From a checkpoint of a small mixture-of-experts model trained on Wikipedia.
Experts: 40 experts in each of 10 layers, 240 SwiGLU neurons an expert.
Training: a variant of SOAP for the experts, 412M tokens.
Below are experts of layer 6 (counted from 0) of a mixture-of-experts language model. Rows are named down (a neuron's output weights, with its number) and show model dimensions 128-191. Each number is 128 + 24 x the weight over its row's rms, rounded and kept within 0 to 255. Numbers have three digits each.
Before each expert's rows: a language model's description of what the expert responds to. This comes from a sample of Wikipedia text that the model never trained on.

# expert 22
It responds to: Temporal and agent prepositions
down0:076134116108137133101137123139123154182132080117084120124111131141113157146130137106141137104070116145155135093119153137131109111115117157143112100138114114145106094151135110161123140113181126
down1:095130136111129141144171123086122140148143154124142112173153114124134117157141128150151111163133118103165099110131147143144110121178145134140144112150155171130142117180121158102104125127132108
down2:142088095137094149124159132119145112119141138172151128137125100111076148117172149106147161129150119108123110172138122127100131158094151149125123128145117114127135156071119091141138147121102113
down3:164129138109142119110110075134124140121128116157116135122167160130141104120145110112142128168138135118121067176119162081140140142141132166121146100141066112122132122120131144125120171135135102
down4:124116126133155111103133123140100119149101160118128108172136108136123189117126069131133120117094126136117127113101117170091138095142125108104139133171139135147201094150093144196082134139140127
down5:159116085110121104130177131126108190109158163126146168141097123139131185143141140144135124116157144128176177127155173200156180111109149144139127167152122139118096098099083131133117127171109175
down6:159114125134148087098131146135155143160130144122107119114108112128112144151121163081144107145118155126093109133087150099088141099117142141140148097115127140127119165132140141122163165141206119
down7:106127098114138132171136126148132082163117146130141132171122150118108145153130114141107066130123143099121123162115097096135132136126128120143094145118098125141109114160123122121138135100122129
down8:138118152102112166131142148092101118146116124101095113087111123135097069129103119139098142139109157168143081100149149160137139133089096175096129110124126116116118127137138115109138066154152114
down9:115099141157122149125117133135110137132134113122127144145138113133128146152126126108107122130134164101134101129119127132129147106135133134130124142077144149153141133149094139124103155158147166
down10:110101084166124086098184110122111137115122133160166116128135097122108114116133164093119125108090095153168140147126187182115104151155124113130126100097128120124089145156097123126123130082096149
down11:126114152140160116097130114125107171104143140106171171120160104129132082118124131103134109146155123103130144118103180122120169103148141117126125192096115128129143119134110123101126079137121166
down12:112099171095170129128139147141123117134150133136133171142167120120124100119127130142112134097107106115156117156122133134143107147139160109125106143089190121133139161141134128115116115093194127
down13:093111120118139108129062112101131137145099133110140128087132135129143087158141141106191154125142122111166179142165146075144143091141142092117125159112137124157162126084118143101097134133146107
down14:119107103108138112143125116162115096147145170124125140094122101142164119145189159155095139104179191119111129124098167079092099129148099175133105111129136175155119106130130118127140135134116149
down15:160124140131156125131117177100129106081143144145120187118136178113150158109122135118120151132105107172140117122115162129128121133116152122147141156146137135144080179120100109138112137130132073
down16:151155120121135088123131135131139153112149100123112163158115158139122094109121150130139153144094133140111134144138147137195170158143167095141120122164101112120124092119140127119154101127084095
down17:156141083113140103113159102160142160100146184159145175094150098084133136137130125114058172081132097155116163103111120166097134166086121145148132125139128101088092087101121075140160111141137151
down18:108138160141136128159116110135131116157143107115099127145085136176142095102103106124124122141110121144163118137116113110134110122114136160154135175129152137105127135147184169078129166110154125
down19:108151137130111106153134085129101131121150129144127139107158116072105100109147101083141159100108148168130128125085148105181089082099115134128170183094162097144098116145138125108143143118129138
down20:076111150122135121099130099114106133107122124157110115115123128108109077139138136120120168133138125162095116132123160146137128123108133130089133167078129098176133090117095162112135094082159193
down21:107118140101162156163120131153162104109091115154133152110168135112182144112109118139125148098144154128140123135120126102118140148089113102127122165131115150170078150148173163125098150138085116
down22:141111130127109126178091098139140168139145155098126143135138124155140108145089099184168188097122123161134121134130156130154141122080119123115130140154099124148109151151117132116141119156104093
down23:100100157130157118150110142141128122106138124156088117140135129138117148104151111129096097136142125073176141090105102134143115133144113146090093161106137111107114132056091170121095149131108137
down24:147145156078097144106111151116126115138131123129094177133127134073136075160138112156108095084141141120161185104113155148099137129145149108144126129142149098119126147151091115145107116083123119
down25:108137132113168132126144108162163115114139103128126150121146122129102152121130134098109128131124118143107121162141160142108122136148161134100138126149055126113111106095140149173125142118134153
down26:137110164174143126162126166163117173098141169129150121107147098156122132108142141118128133150186116148128117105166123182121121130168122101124123137157110179091159070137160091106148109140074125
down27:131062137142123138140116102178135137106139124128127104121155136133115091165112112118127125166171098113100132107122156166116091118151145134124142131139145116133094118129129169178128159111138141
down28:074128148141104126129128129107119156091153091172137118096136123149141132149088100110121148134162128147105118107142126115118120160134088102134138129141133148088143116078125132147171170165143129
down29:157116171106122090135110111101115171090155143109114127104133149123187151144122159138189103121122104160116085099150113181146152125097116152120142146106114152156140121098102115102128134132125135
down30:144145108142095151143083164143124150145130138081134144160108121170156097104185136142077120154118106186110106106144156145103081158141148132119171125137172116098132142101187136148150106124140168

# expert 3
It responds to: Prepositions after nouns
down0:165122093133104131095143105143124116105140152145124116144099124125099123149155122133118141141109124156114144138116113118116114114148153141150130123130152119123124117109107199142173145076099099
down1:150141167152103132130137153161119185149117156118107122145179107164090129110145128078151139119128133101110148160120122108149097137137145150114099121070114117148097141117100131092118138114136122
down2:138162104128155113120130104147113102101113190145105137138161130073118089118086148114080147115139115111103108127157111105111113089134126136129132127137118113124135145093125132143129126149117101
down3:107117100166101107113098138143106133117149110149139138151120102118093141152120173114150114125131088156145105105133115164160129082127145099144122136161131100143194146159160165105178138158112107
down4:146147136161134132159118136110182185169103120089125099064146136104154123102137135065128139118120108174136170107079120124129123095102101117141130121144123137126119106079131133119092116125103139
down5:126121135127114128074101133177134138149146115138147112107143114125105144127108093142099132099126146116120155141103130139118129099154101104121161125095123109137140138146117101139142168122138124
down6:109124118101157131167150119093111085131132133123094102115133118124131134100144110152129116155093148111139166154163123102107179143132131140145128135131158138097159092140148121176143152114137133
down7:111081097116115078140136128090148155149107111134084125164102152135087118155140125106088116089104136079161156144124067157127134139145087105159136118162143078158119140105125135138125187119129153
down8:121137141140157137130095130114091091154105117165129133119175162107135141116111111144183141157134140128103112134099147134125099092085157083140117134115107199128126111111147135123091098151109095
down9:120103103138146182120104144110132128135105138142158162112087146112131136118110161085166137142153084120157096135173144132132113083091171131114100114101095163142167123103135117162095150160129133
down10:152127171144128091087119088106111149146121129136115166133104107142177113132121112140122139075144097168125109149105128123120112147112145077135146143113122140066125151159100139126140088156148115
down11:122117084061150118172122102150113128130126099130129086134132161088123172146161127130106137104156099160114141143093117099139126127109171141123113079114115071142095129160145163160103122150084133
down12:115144122157130122092130116146125163136119168099135099098154159150134135105119138119128109173139070125152105115101105137134071119128130149150151133071130149143136159141124153124153116131148127
down13:182113133142090114144127132157101101127129125118175161137151162139122124138156108112158083132120124120123089114112137114099160144116166099159132115174149147135123103141123096153148146140087105
down14:128117175127127126119112133155139149167185112126129178125150148075129150107090127090142147131133098143143128143117108115134145102114125176109158148127102144101077152151122148101116087118099105
down15:134125146114124151097107146119089127121123082139106131133106131106143108158147095106103118109170104128129124149120057140151080139163093089117150118110152121144135127148155114125114163134133124
down16:141118134098111090167142131113129100148117118133147137152094162161134100096144115175137156093090113128181137137090087098119139141125132124137106076157153124113148157159111135145130122135165082
down17:151095139142104117096146135149137156116155140124149119093162078108092109135111096114093113126129098138194116095112161152130126151146127179153202105107152127114140143100141109112152155120115140
down18:145144126094147116123112177115151096097107149154164175163130138151147139134129117136198138097123072112151133134140139129135140141130145123136097124115110119146097141146149089089150143145161087
down19:119164117116108132123130144103121109152115138120115110126107146122159159129125108137137126112145145120164141132114129130134160142127114119090111119143116102133129123093085134141115099103116105
down20:137149134127130132124130068118098084149150137144118109081119110134124117089084123155106131110165102149131135128081150132128137162135136117174120161130137153173118121074124086171130129162107131
down21:112128110137148120145156128129168141120191103129092158133112128162154107139114135186147114111079113140135144117162053139112114127135099158096146143164108152119100131098062160163118154143128144
down22:136118126106123128166129102112097137109134107133149140147123094111084124151092106098130130111151142121124121176139104099135093119124146139111150153103130133068150189082103100090123125105100121
down23:057083182118115104126112140140140141168081124058134131111131135123120123119143144128123154141121105141112128152137105128145110141146105117150166166135116183135140116112102118110107142145118157
down24:115105148104139148090118108087116097105159093131116147150134105129096114129116085152121149146085102113114160096151101120110121095150129136104171101115122092109146149152108141110114141108153137
down25:102140106081107074128120128093126150161130128122123156105173158133138098108122126142137154115155123154135172115133136142095126151111102115169130146151117165117094129117100151122133171159136122
down26:137123142116101100116144144122153127173116155158137108100133144126169131149128122093163120165125087133142176110139147124174106152121094125136117099146097110142121158166153130122166090117159110
down27:162123147148082123174120173105127200142108106127076129105144089133112141126157131128118135060103130126106151127130073145086121093093138117124109091164112141104114115136144081109099165090112084
down28:139130105113079132113168122131178141125106116162140146094113139120169131133133112131127121083124093143132124150137137097153135133104129164112125074174150152132143172132107126125163147091132090
down29:142175123149111113125106117134107145156099122134084109107093162157130115125109089112120145156095132137154127129163153113142143115081113106089147126167114114161140152145126132102157066122114114
down30:144123126091086115136177085115103129156134080119122122154141131149072101127148117091114137131122144163119096154107151146146079079140129157103137150146098083126085142152087138185130128095133152

# expert 4
It responds to: Passive participles and prepositions
down0:136157157128141091101154147124120110118142118127087156118134112115124138125123112104123119121130171133128149112149122134139091125145131117139151104157077092128126106162127157107108120090172125
down1:114125122129127096150116105139129110160137160138135126159080158099106129113150155077079154131190111127116120113129123112140167145126081174113160102151099113099168157138131113178128099147113122
down2:117123127140121113113090107181129121140142163120137161119114166105108090136148122122117120133124116144127156152160161138120093146123126141155126130126119122124148128090110126134156173141109096
down3:134112183169129103128177138137142133169156153096112134131156094099149105152117104118107147114118138113175096084103105123153131111112125196118104111152142115135118131117170128129117099153104154
down4:094106158134076114153154169154126128135163140101164054130119136162115141108176120110116124137124127164112150101132091154170106141158101103157118109099134118137162090162176107131134156100144091
down5:168122065158161147112128139160178112117128154122146127132134135136144161122088147153082140132127099166143138148132170165160110169130115119128135125138170147115092129127125125140109113136107134
down6:090129086151162105096144080092150124143117137095110097089099167119126148095108154103105096131127158124108133118164134138107095148146126119122147118166144103119101132196153114163132125127116121
down7:127094105165099190133138130155196162141133090102168154113120150123153163086135122140126139142121139134112137141117130146106143059120129135129143162106106119113110165148154087121149127145114142
down8:146157120148134175134124151115167130182099132104169145127188099133166102134138093150164082134143082130131147091114101118098130158078094086125177113130137129109151106132125118122116125114105139
down9:136093093133090129152138093141134120132114110137120163138087127118181138137125113157112103146121152124117125159174147146099125173120104144124084170129128096135113172120182120154099170164121124
down10:120146104104122139107128097124110145168107115107178177094127140084121123112208119131127126143117133134122162126121141134119161134135089134125092125124127119093137163140130174143137144169133142
down11:133145147151108087146118119125094150123108127140128074163096140123166132158115117097155135122143149093112088114108124110146118168101099114128146136168145105152150182144166100123149173123156159
down12:115113167123095144142145137123137107095173106107138112151161193135121166138114160118144114110097126104119136099164111155159119121101124125091122106071130143141162058110106118154104093074147129
down13:147116149143169149092114116101111101117115132152111114094150113112167142136126159115142122133121143182108140144101160136124106167155123116144148128154116080125106135133147081131149123122131131
down14:123093162080164124114127130088123124131120139153152153076092116139162134169071120125159158124137101116169144117109154120131108122156174089144088108158162140153126153172143130094117117124113150
down15:101087117101104134136079120094161131138170155107115163135108161160087110063159121135141104114079137128090116099089140104160119142121114129070126095116093144120057145151118120158138084124127099
down16:076171158140146125095097129159145136122098123183134146140122108108154122137090140169130120141143123121124118124129118145128115121124107104097109154165103097118061165146155137118094120121072133
down17:122091091132163100101166150146132113150132047123131086119149123112099147113162163141116130169143100146121111134105107124116135142092091135138137097128115132116148117143158113154116123072175136
down18:096178130126143128117123165146143126126120100110110108116123134118119102121162141091094145122148147095145107132105125143139164072100139133093119165105135131186143095121113090101164146109134168
down19:082129100112129161140170130154106149130166115097140132103118123131111124121167144105123162126142124132115134128116129127120138128160118102147154073098121141111115170145099121145110139120085133
down20:183078110165116163146160140097145122157132157197150133092139116126139130104111112153115115088152123128103141111137149120124145096088143132163142105151149181111191110131128129109126135118126130
down21:055116143111127144105106135125089140128180141102117092107149151102084136138150167097146124175118081114126082126085111135115103143136121135111140167107155102123129135064082133154133089137124144
down22:169135153121153141104140126109134093162152161144130146125115130124111124137129127127123110113105176114151178156131135110089131152095114117103162140184145116119124114111108124153107107119137167
down23:118152125135111121112118100140120090099140160120087092105122098120096054130123061118103094166125132107102107154107058127105160113179097137128142139114099122136153130146124162112111096122128145
down24:152141169082165121144124119114120107138137160077123098124124125145095101149133118115097143164117161147129159136153167187111137095117129143084142115120107113119122170103139099134148125150116166
down25:145122087154146095120141101127110099142118157170123090146095123161124110140133136154145150130087113115110103106165115154095090173136137088139119089101096146096074093124155146153126085102131135
down26:144173131135119120131131165160116107130128120132136098134120073167117139136141143134133110083106139080180136115141117123140114177149121148142121156133120130132091126104148136111165139141139103
down27:110127128139158119134135119121125157105155100143139145088134103173141140107168111140117170132119132113143078136110119101170116132123113165121141125122166179088112116137106141117120107106099120
down28:164126095157085146120098085110166166152151145114119122128134146132138092134140093136123090141140172137138150159106098167130127131127141114095170103141088126139096161130123165129108135169133059
down29:120137132112150113133150114153141164126099129111101137170131174077090181124124140135160173137135121122130107135154136161121139087145130166152105102098131106167116133115153131150119111130100134
down30:108128159108139151098107100119103133101084121099157123098146102100127122141151159126135136136161104108119104098157137130157104126142143124148147147131152144131194137123097137064112123123074113